config = dict(
    n_layer=14,
    d_model=384,
    n_experts=20,
    experts_per_token=1,
    d_expert=192,
    d_shared_expert=192,
    activation='geglu',
    moe_layers=[1, 2, 3, 4, 5, 6, 7, 8, 9, 10, 11, 12, 13],
    router_score='sigmoid',
    normalize_top_k=False,
    routed_scale=2.0,
    balance_loss=0.0139,
    balance_bias=False,
    shared_expert_gate=True,
    scale_expert_input=True,
    init_std_router=0.0118,
    lr_router=0.00042,
    vocab_size=8192,
    norm='rmsnorm',
    norm_eps=1e-05,
    tie_embeddings=False,
    optimizer='muon_variant',
    lr=0.007,
    beta1=0.9,
    grad_clip=1.0,
    batch_tokens=65536,
    seq_len=512,
    train_tokens=593000000,
    steps=9049,
    dataset='wikipedia_en',
)
Below are experts of layer 11 (counted from 0) of a mixture-of-experts language model. Rows are named router (the router's row for the expert), gate (a neuron's input weights, with its number), up (a neuron's input weights, with its number) and show model dimensions 256-319. Each number is 128 + 24 x the weight over its row's rms, rounded and kept within 0 to 255. Numbers have three digits each.
Before each expert's rows: a language model's description of what the expert responds to. This comes from a sample of Wikipedia text that the model never trained on.

# expert 9
Description: Initial O in names like Oscar, Orosius and OSCE, plus words like real, Great, Old and United after "the", and line breaks.
router:159147155121114129100090150136100146123161147106155162090125150121194150143138166147114171086124186107109147145128153141124175134126078113186170128107123121123150169126159159148133154143139121
gate0:119161119117130123083134136114142161125104133124148125069130170131133133142080100105162130144155164144124128059133160079141143116156132132182083138165109133128140141111083128118152074127146075
up0:135127136132135144147120160155145107177149149160123140109128137100130105109098102152123134130103122130114145151120125115137101161069107144119128101117128150083098168117167146140138133119132123
gate1:135079160129097169087131131147137129101100131129167095097125109104110149169094157107108109090147121117160153131170139093116131146115097118085139121134143108117149140106108137105140100151150118
up1:097121109126120123097161118096130115162151100117115101148167105151177125125117128153143140141131157163110136098117154144116125115112122175133127173132140144130113129143141171164132151101130115
gate2:173133121121108129082085171142104120155156111115105152147146122145126129129129144130097118144106101114088100106100131105117100135133123112119159134107110122109121121102132091117103096126142113
up2:117119120180142107136192131131123124164150091132117158106098102127131127142093137134100139133168147123127135156140106157101085153072138071138081111131134153104108133139112112123118079125136103
gate3:129135130141118097136159134148116121116147163151152162111077130128132193155145142122119118155142077099120154141136162155180101174094116142147145131168118098140146126122169105150107117123144141
up3:120072142103111169115182138129166126129163120135130108126095107148148180119095104141113140135134110130133115127172137119163125145092150134138125147161112134083130168127167128154118164113074129
gate4:117090138142136117103116106168133135153146134157115166109128131093132121100103119130118119168123133152092181136110155128090147146128152154150126152095145152135158127081134165138122133146117091
up4:134120129131160117115075108130124125146142124105157153095112130096104070098091105138119123173126134119152121161110146115132130139140131178110177113111141109120104138121208112118114154093149106
gate5:127139083105099124143101088085142114113139147104133101152153117162138112149075103158142122127092150071130135144119107109150099150156119150122146156109108136129123126147124151140144119141156160
up5:109168127132152148138131111110101093189136125183136143130148109096123153129154127117098114120092097145125094137096174120128148163108130116136102123129120117158151113120128084101114151132117146
gate6:139126119107132127108163137151174125124142136143132095109181140166114155149175139131152137172100167130156137136150113157111126106088102133150150088183084098144114125134132158151153164128169187
up6:111115098157106154146100112152124151136104156147097140142159151107115136082133126123117105156139137131160175146178120104106216140114116121163145105138097126115128097156134148155108181146095140
gate7:112144161099111140087118151122128208119128143152160124134148111150130188160152149159144141145154133097124134102137128156153176126123129160090146075135107136081147140142144144104073137122142157
up7:073158126139131111111148125150129089114122157120082175148138122165167138140142081124117135164070151126125137121141140108081122144110100164119122121119122089143107124118105149149142109106112074
gate8:117135136100138115128130169114148120144153084111103152095090115093137144149131163079114117166207126111093133075117120141120155097121097135148134126168132145115142154154119130117110152128158136
up8:146153146146118086154121134177113103106099120109127159131115115126141087113141096121149163098092087128157158120162130112097090129135134134135161141135214099107140098146137157151122130139116127
gate9:148152085126113158136121128111139117100125155114132130099165124158155083175143121114156078099115084138117163108147108108133116144089145084131110125132159123147134110112141137124109165126052127
up9:121071127114122157129122094125116129150137123111100116134106154100156116122139141148141122130147179134145132143153155147139143141154118072138134125118142162151109122147117152102101115150078170
gate10:121057093156120155156136162106133184135084150137111171118145084133154169121097151137114115146152118089139164134142138110127127137127160105210133155125156167085107151127123144131159106086120166
up10:123124112139149107105143122136154134080144086127140148133116135124118158114118111104090138131097127115115138179142096120137158137157149158111111118140113080120125112108121125103117140124123075
gate11:111112146130170112092173139100161159132123116094136093131116121151179151136122175174116157095119116130143142177126163134125147092144158128095146121150144135087144126108095092169116117112148137
up11:140073169147167125088157132115125107119086124125105113151124129139076138075112155139128118128152132153178129138135120150135153104132105130097148141190143138125117126124092104160158115123103128
gate12:123173138118142107123112123124139138111159113115144136183115127151201103102137152151134145098135161176124129142096163105138116145127138101139118099145093122116136127133153175147148155077093141
up12:097106145122099093115160149163113153124126096112144121161131077148122113130104153101142158125142125141124111135093140135143148117172125124117130108152133157169155082141120134185121126091101078
gate13:118111094088150113130196134121163119161118128130134126171118119076123097104164156135147148131142124121178053155135133100132144145163125137144119106121130112144163117140139115157118103115091160
up13:059155104111131153110139113124144071122103096122104127092134117082149144137104131087109122095121124177117100157151160153121153097094091098128148105096120126083143116101119111096133095141187115
gate14:103156125100141178156110134099140151096132122174100169110143140096155158120090122099128106087140108139117117120119135118134064124113144092104180088090122109130096127136115139126119117106149151
up14:102131157114134135145141125104124110124128115144144111081146100126112130161104147140142122111144130123145129142153130146128117121119144120103115120123142143187149140122139163151120150143101138
gate15:161091117134083129133129174129111126071103093099107108133115105107126138141119146096145139103111119148133102121137157127131052127124104091105141166151094108094129151103130126120147144171158136
up15:159102109117117175118158143097068135145130152132111108169130135118119132095098149100122133122130145144116118142159112093111146103108088160136131117139115098129102134124133127086152155051090113
gate16:117149156153106113135111130113147130144116144159137128105104116149195118131108133176096147123160105090147088146120177144109125132143113137122109085086122104140125175139125128097187154183091137
up16:100125162094153121133098092107114138122142160137135129107104178088152089153151096152116117133089057095136143125140122154143137173135119130127146142142118154129141113126094163130130178117151173
gate17:140120120105177128113112153105086114110129140101157116107122097119147131155115168147134109138110149131107075114188145091127049125125178150176146103093095092093126149103144072114130127099114131
up17:102153145171123121172118126115138134120139098148117131134127103124105073121132126121145166134103122103108095136059126168166153136119151163165142139085122160142109149105108131078137111141146094
gate18:107140125092081108157110082166097151129125123153157117143142138124128156113116102108128103140158146110144170144119059151183165124139141132126135127135117150130130106146150073135108184143116122
up18:164125121147155146120124160111151129116141126128103151126133130070167158116115095162095110123183126123122136125122114139096097120149098147119102130118133114142157118104134094164152098118143131
gate19:147138142084095094134166091116099145123134101115150128106094131143162113145108158118087157134153164149119147143133149122159108149123155142137161102117126135167155156151093094142174115118107142
up19:149175118127137121164118109128121172117136158135140117099147118140132142125111123138145135113116142125134154180158101186157115098135107107130166131113174135128129143168123101154104167117093106
gate20:176134114135134141122127123123128146111128158065132108111088070102166147115144140140145145137098103152093137123108147097125124121141100099128132154101132125132060116120151110126182108181103141
up20:136176187137113163116180097146111121119137087121112107152172101161117090107090100129146157129098136108126139073123158079134081141127170136125135143113086122098103130111160120116137094145105117
gate21:140136106141127153124119094154147148146122093100118152119145159098102140137084148126099127171133115121174181132109129097115136101111100125154118135154146083137100167122090122120120141124085143
up21:139088106147119115132139124081164117153147107151096136092174148117150117088115093166126113161168123120102134154135116126121123136117140116113104136127138111071124133109122129117140102128136123
gate22:125150135110150128103108104162082123140114161094125145108099162114112123100196125130131149114124130128131146143118129160136148141161153109148118117104132100099156132130142178132149149162138111
up22:148151102159128094100158119124119110157148105116131126150112161138143121114095121106091116105136123130154154098166137150113140130123140099109178133127136156114136152140122100173144145083147111
gate23:069151129135140126169119093143119180161113106175092118106123142189143111125133141153147177111104121120095086108103154125118173150142160153132115129137110099141102092090179139157153101102100123
up23:153138167120151111118102130132120122099144132131144139141115181156141135111163115132098164137110123138124131137139082144105132123130143103175166118093130143156140092077114108141113148151143149
gate24:101093104138141132121161130165094140165151113123153116123131138058138125140103105136108134077141110127112141113111107139143139156140129144116150133133119141138139108177136105145114137148142112
up24:158123169082127116091175162090136130117155109129105086128150106122159147129129156139111150082100144139142128116135113150121143160155102117094119170144148160143118150129130119134127119139147141
gate25:075125112119127167161166122086091098113177167120096150099163124146154130142103152125140138122124105128132105128167136157179142145103170104152119131169094139138125123126141133130107130067136126
up25:151096144130105130126130146155159118143120161135103093145137131122146111098070176089151113077112131121133127115114161079104137127114134092149172104103087160117086154115075122110102136130167110
gate26:097128141104097150148163122144103133099159097120124134066093116125176147161101150120124133114135131129151129150121112139134111136137092126153119112160125112101121119121145126111119159109150180
up26:121120101126108109104154124133192140139101110146132173111167105159117071144147125122126162120140133125114152120149116142144108135151162136123114143137134128135066141104132139118136180150124095
gate27:123155172133124120101131120117111134131110166164171097135137152122143118136166157133133148135120098133098129142148112120114124156093102140159148092137113079139122125097159098159105092167130097
up27:127117101165126131162138130169122106085153099171140138104140126156145128139115100091129158133073108096138163124137169133152138120169143149151146155128104112140175155113117134123087121128119116
gate28:126153105117147127135101131167103147163115176111105112109143149183151122136128169146127136124116157077124158145108158097106096176124091133177084097091136138124129136192124086098143158100116140
up28:137151150100073135149150153146148138155135074121156075170133145124165144143114149114130149118155122126121127142110132184126090114096135064120127134125086099112143100092134147090136156121115117
gate29:107092133124160132174107140127133116113107129154148105114148184133152137145122102156111114142086126163117173138135133110138156126152143146140126161141145122180110111101164136128138111097124101
up29:154167103128155165126125115145170073134155103131128149098101145132161140103139126123176135126163130129108126131113112124114148160144105147144134111129103111111108126135113156156162087085143080
gate30:101144098128168142151110116123110166143182131106175092137192146119136114118125120133088132103137149134107134139131135122113117132144151146133120140088108135156175119158173099136130120161141104
up30:171110146088122164122099152120128179131122158121132098151089132166094137099134148144129133103105110132135093109153132099115120127091118159100138136104110146173120093152099135148143132139120073
gate31:116109132138139109117129144089123107152157109162096109164111137099154123111151133157126123090123146153129125102103125118120083109131120112135126129112148149118168138137134124132089128165151112
up31:167114094112148126133208111121140147121164159099113157137102124118148130146142146214151105159103136157123133115111142120136114150107129132083121120145126122138107136103165199098135125110115133
gate32:150150129138112096142143116133119113121137069119101105145102130098164125098124113127129075125133151098140131134162113116095132119144101129165144143176099104123153117105159163131139108081119114
up32:181102128118111137121132093111132130105130125106121082164146138146137171135140108147129096117145148140153134114147116069163145091092151099158108138126132159123134109157132134083128103134099133
gate33:133131164148094138134100100141139143146142118116105140114151163141142110102123143114100122163141128111176137179116137080108127149104106108150107137151135132144127158142101130110128144097156140
up33:134127114152118135150139166137107132106100143102112123076147134074160133113120129149106178132136156117118067124116124113109156147147113095157129101169125164174136121136123122139142089113138096
gate34:109165113134121137064123156068156122149128152141137129074126094150106147134170142158094133131120111160153133144120121102114136138101185136136111124107130141148116142125102166119159101120142123
up34:141101149144115110133143125135131159125116125114135109136133123094102134129129109119107073099125093126128133151094139178103106131103130101165106128146131156160132089142137145094137136174125082
gate35:153120137129114139106127084139140088113195140169159137169118146175133113138142124133168100120165135130135097145087102104150177116102107143087123125087148083112135126142116148125108157146118123
up35:140142115082175140144138140168111119140164138153147201155127118172097147114141124126144104072134114090149111131123096135129127129175130134115114151170140117126097092093146116084116140135107129
gate36:079119145120165083128133136138108116147131106123131138097090172149106138066118143127108158167129116103108078116110141106124144128097130128128127131120111123116146145138109128158152129136130140
up36:118100151113127118124140117101111096123098089122110114109121164146100178137124140156098131104139105121123106131175121084113105151155143138094127130091111137164143135099113139178147112115126108
gate37:071159152167144114125144107132168115123062149108138092109147116151159199111148088117135148152119133123146145147133144113182136111159150099132121130169118131109169159116115126186127142103142102
up37:131113137136135113147098161126134144132135130116130121174116106124128111080129115110099159142144112111121115128118153132133100176084126110141155142149145162104078179127156096123124165105112156
gate38:115088162111106116141093177150133071151066121073132151078156105142104121150140151133124181096119116121159185122098156113117103109119110178072096101157144133153190140116189137142108146122110113
up38:126141124160152169160164132066133121156115133132104163166167101109103095081141121172110152096118119130096131160141100145091097108138138113119110143131137111143170145122132154109130121125169118
gate39:145123105158113124146075136122129083122079169136190162186154141132110128130153128129141094124146124125157136128103114113147152124152146117110106185111167154130114121131154138126132151132123137
up39:168097162133137150093097141182124136146110122111098157084184141144134149139144121166128134120144159131117107150147129103129151144141103114163110116152105139136131163146168147100118157125105150
gate40:109168164136136128095142112159139119112150112176104126088118136127167130155101121127166187161155099104153112100147141098134123114121156168140136128151139128136100117090140124150129196096128120
up40:130157157119123130133159083130098103120127109109143135138133143110117134140072142136135141092105134123163147161142106173142107174125117110144145123093128142124143140129164211117073141111150110
gate41:152066135122127134110078109137117108076120095116114114137116132169148141123138152109141122127129084083090139150169129115130131088113122133133132137115152151124182137160175117108078168138168122
up41:039157097137121114126103122113137143146125129118147135122095149131104121102115094141108133154156162118117162100139127062117125138088115132135123136127133121118135113094082097157150098105150129
gate42:123156152125143117124098161159155129102095110115100145149100168165140136134150098152153142155119109132134125113113116147135115088138114123133115108093181127135148102108113089153136133138140132
up42:095118162123108120106143134131144133104102156095097150125112153137140119141158162105112123160125104134125154157155098102143157119127190159112122156141134117153124158118129132182141110125141100
gate43:143129144150114140157133158126177118125116132157145130113122122093134079089112136100150161071084146142163138135104092098101137104111142170139104103129096148138100108170095119131092144154101121
up43:125157074177115162089125132142108126136139127158149106100120113110148117132144124124146147107134140132129125148152136163073092112121143130147128159120154109115168149132054132133115077122152166
gate44:129148171144118094151121149126116095075153132147118125162102174099138154132142161157145135138110140129118159066128095106113176107125123134136134144126157141135120148147112124141139114086126152
up44:153149121153130134128097139129105111075133109119133157123133137141100115123140125103162130136114104115140140062118124094087146091116112132162148169130165113168101161113158144125116155203128114
gate45:137101102094110118117200137129105077114192091123141133131135152160130141078140155131103062156126147144146156166143140141149146120139104150120119118133128106136151148109145160109111144127104113
up45:171095137099141140155127165127139146131095088133114137114106069116113103106120121109188105132149157070161133091128169155127135178105130148104122136168118185120130109161141135132118148122095126
gate46:177167145094173102127103122106105094148088140108081140107115125132136131113087139171132155133111108115109118101073156136141145087150126156101081127198108163135118151119143125152141160107137146
up46:107166116108152120110116137136154095094137122150150120084139090106134136094089161090117150133119084124118124096105111088076131138091155135115133131108158103134104097145134096113144112112114123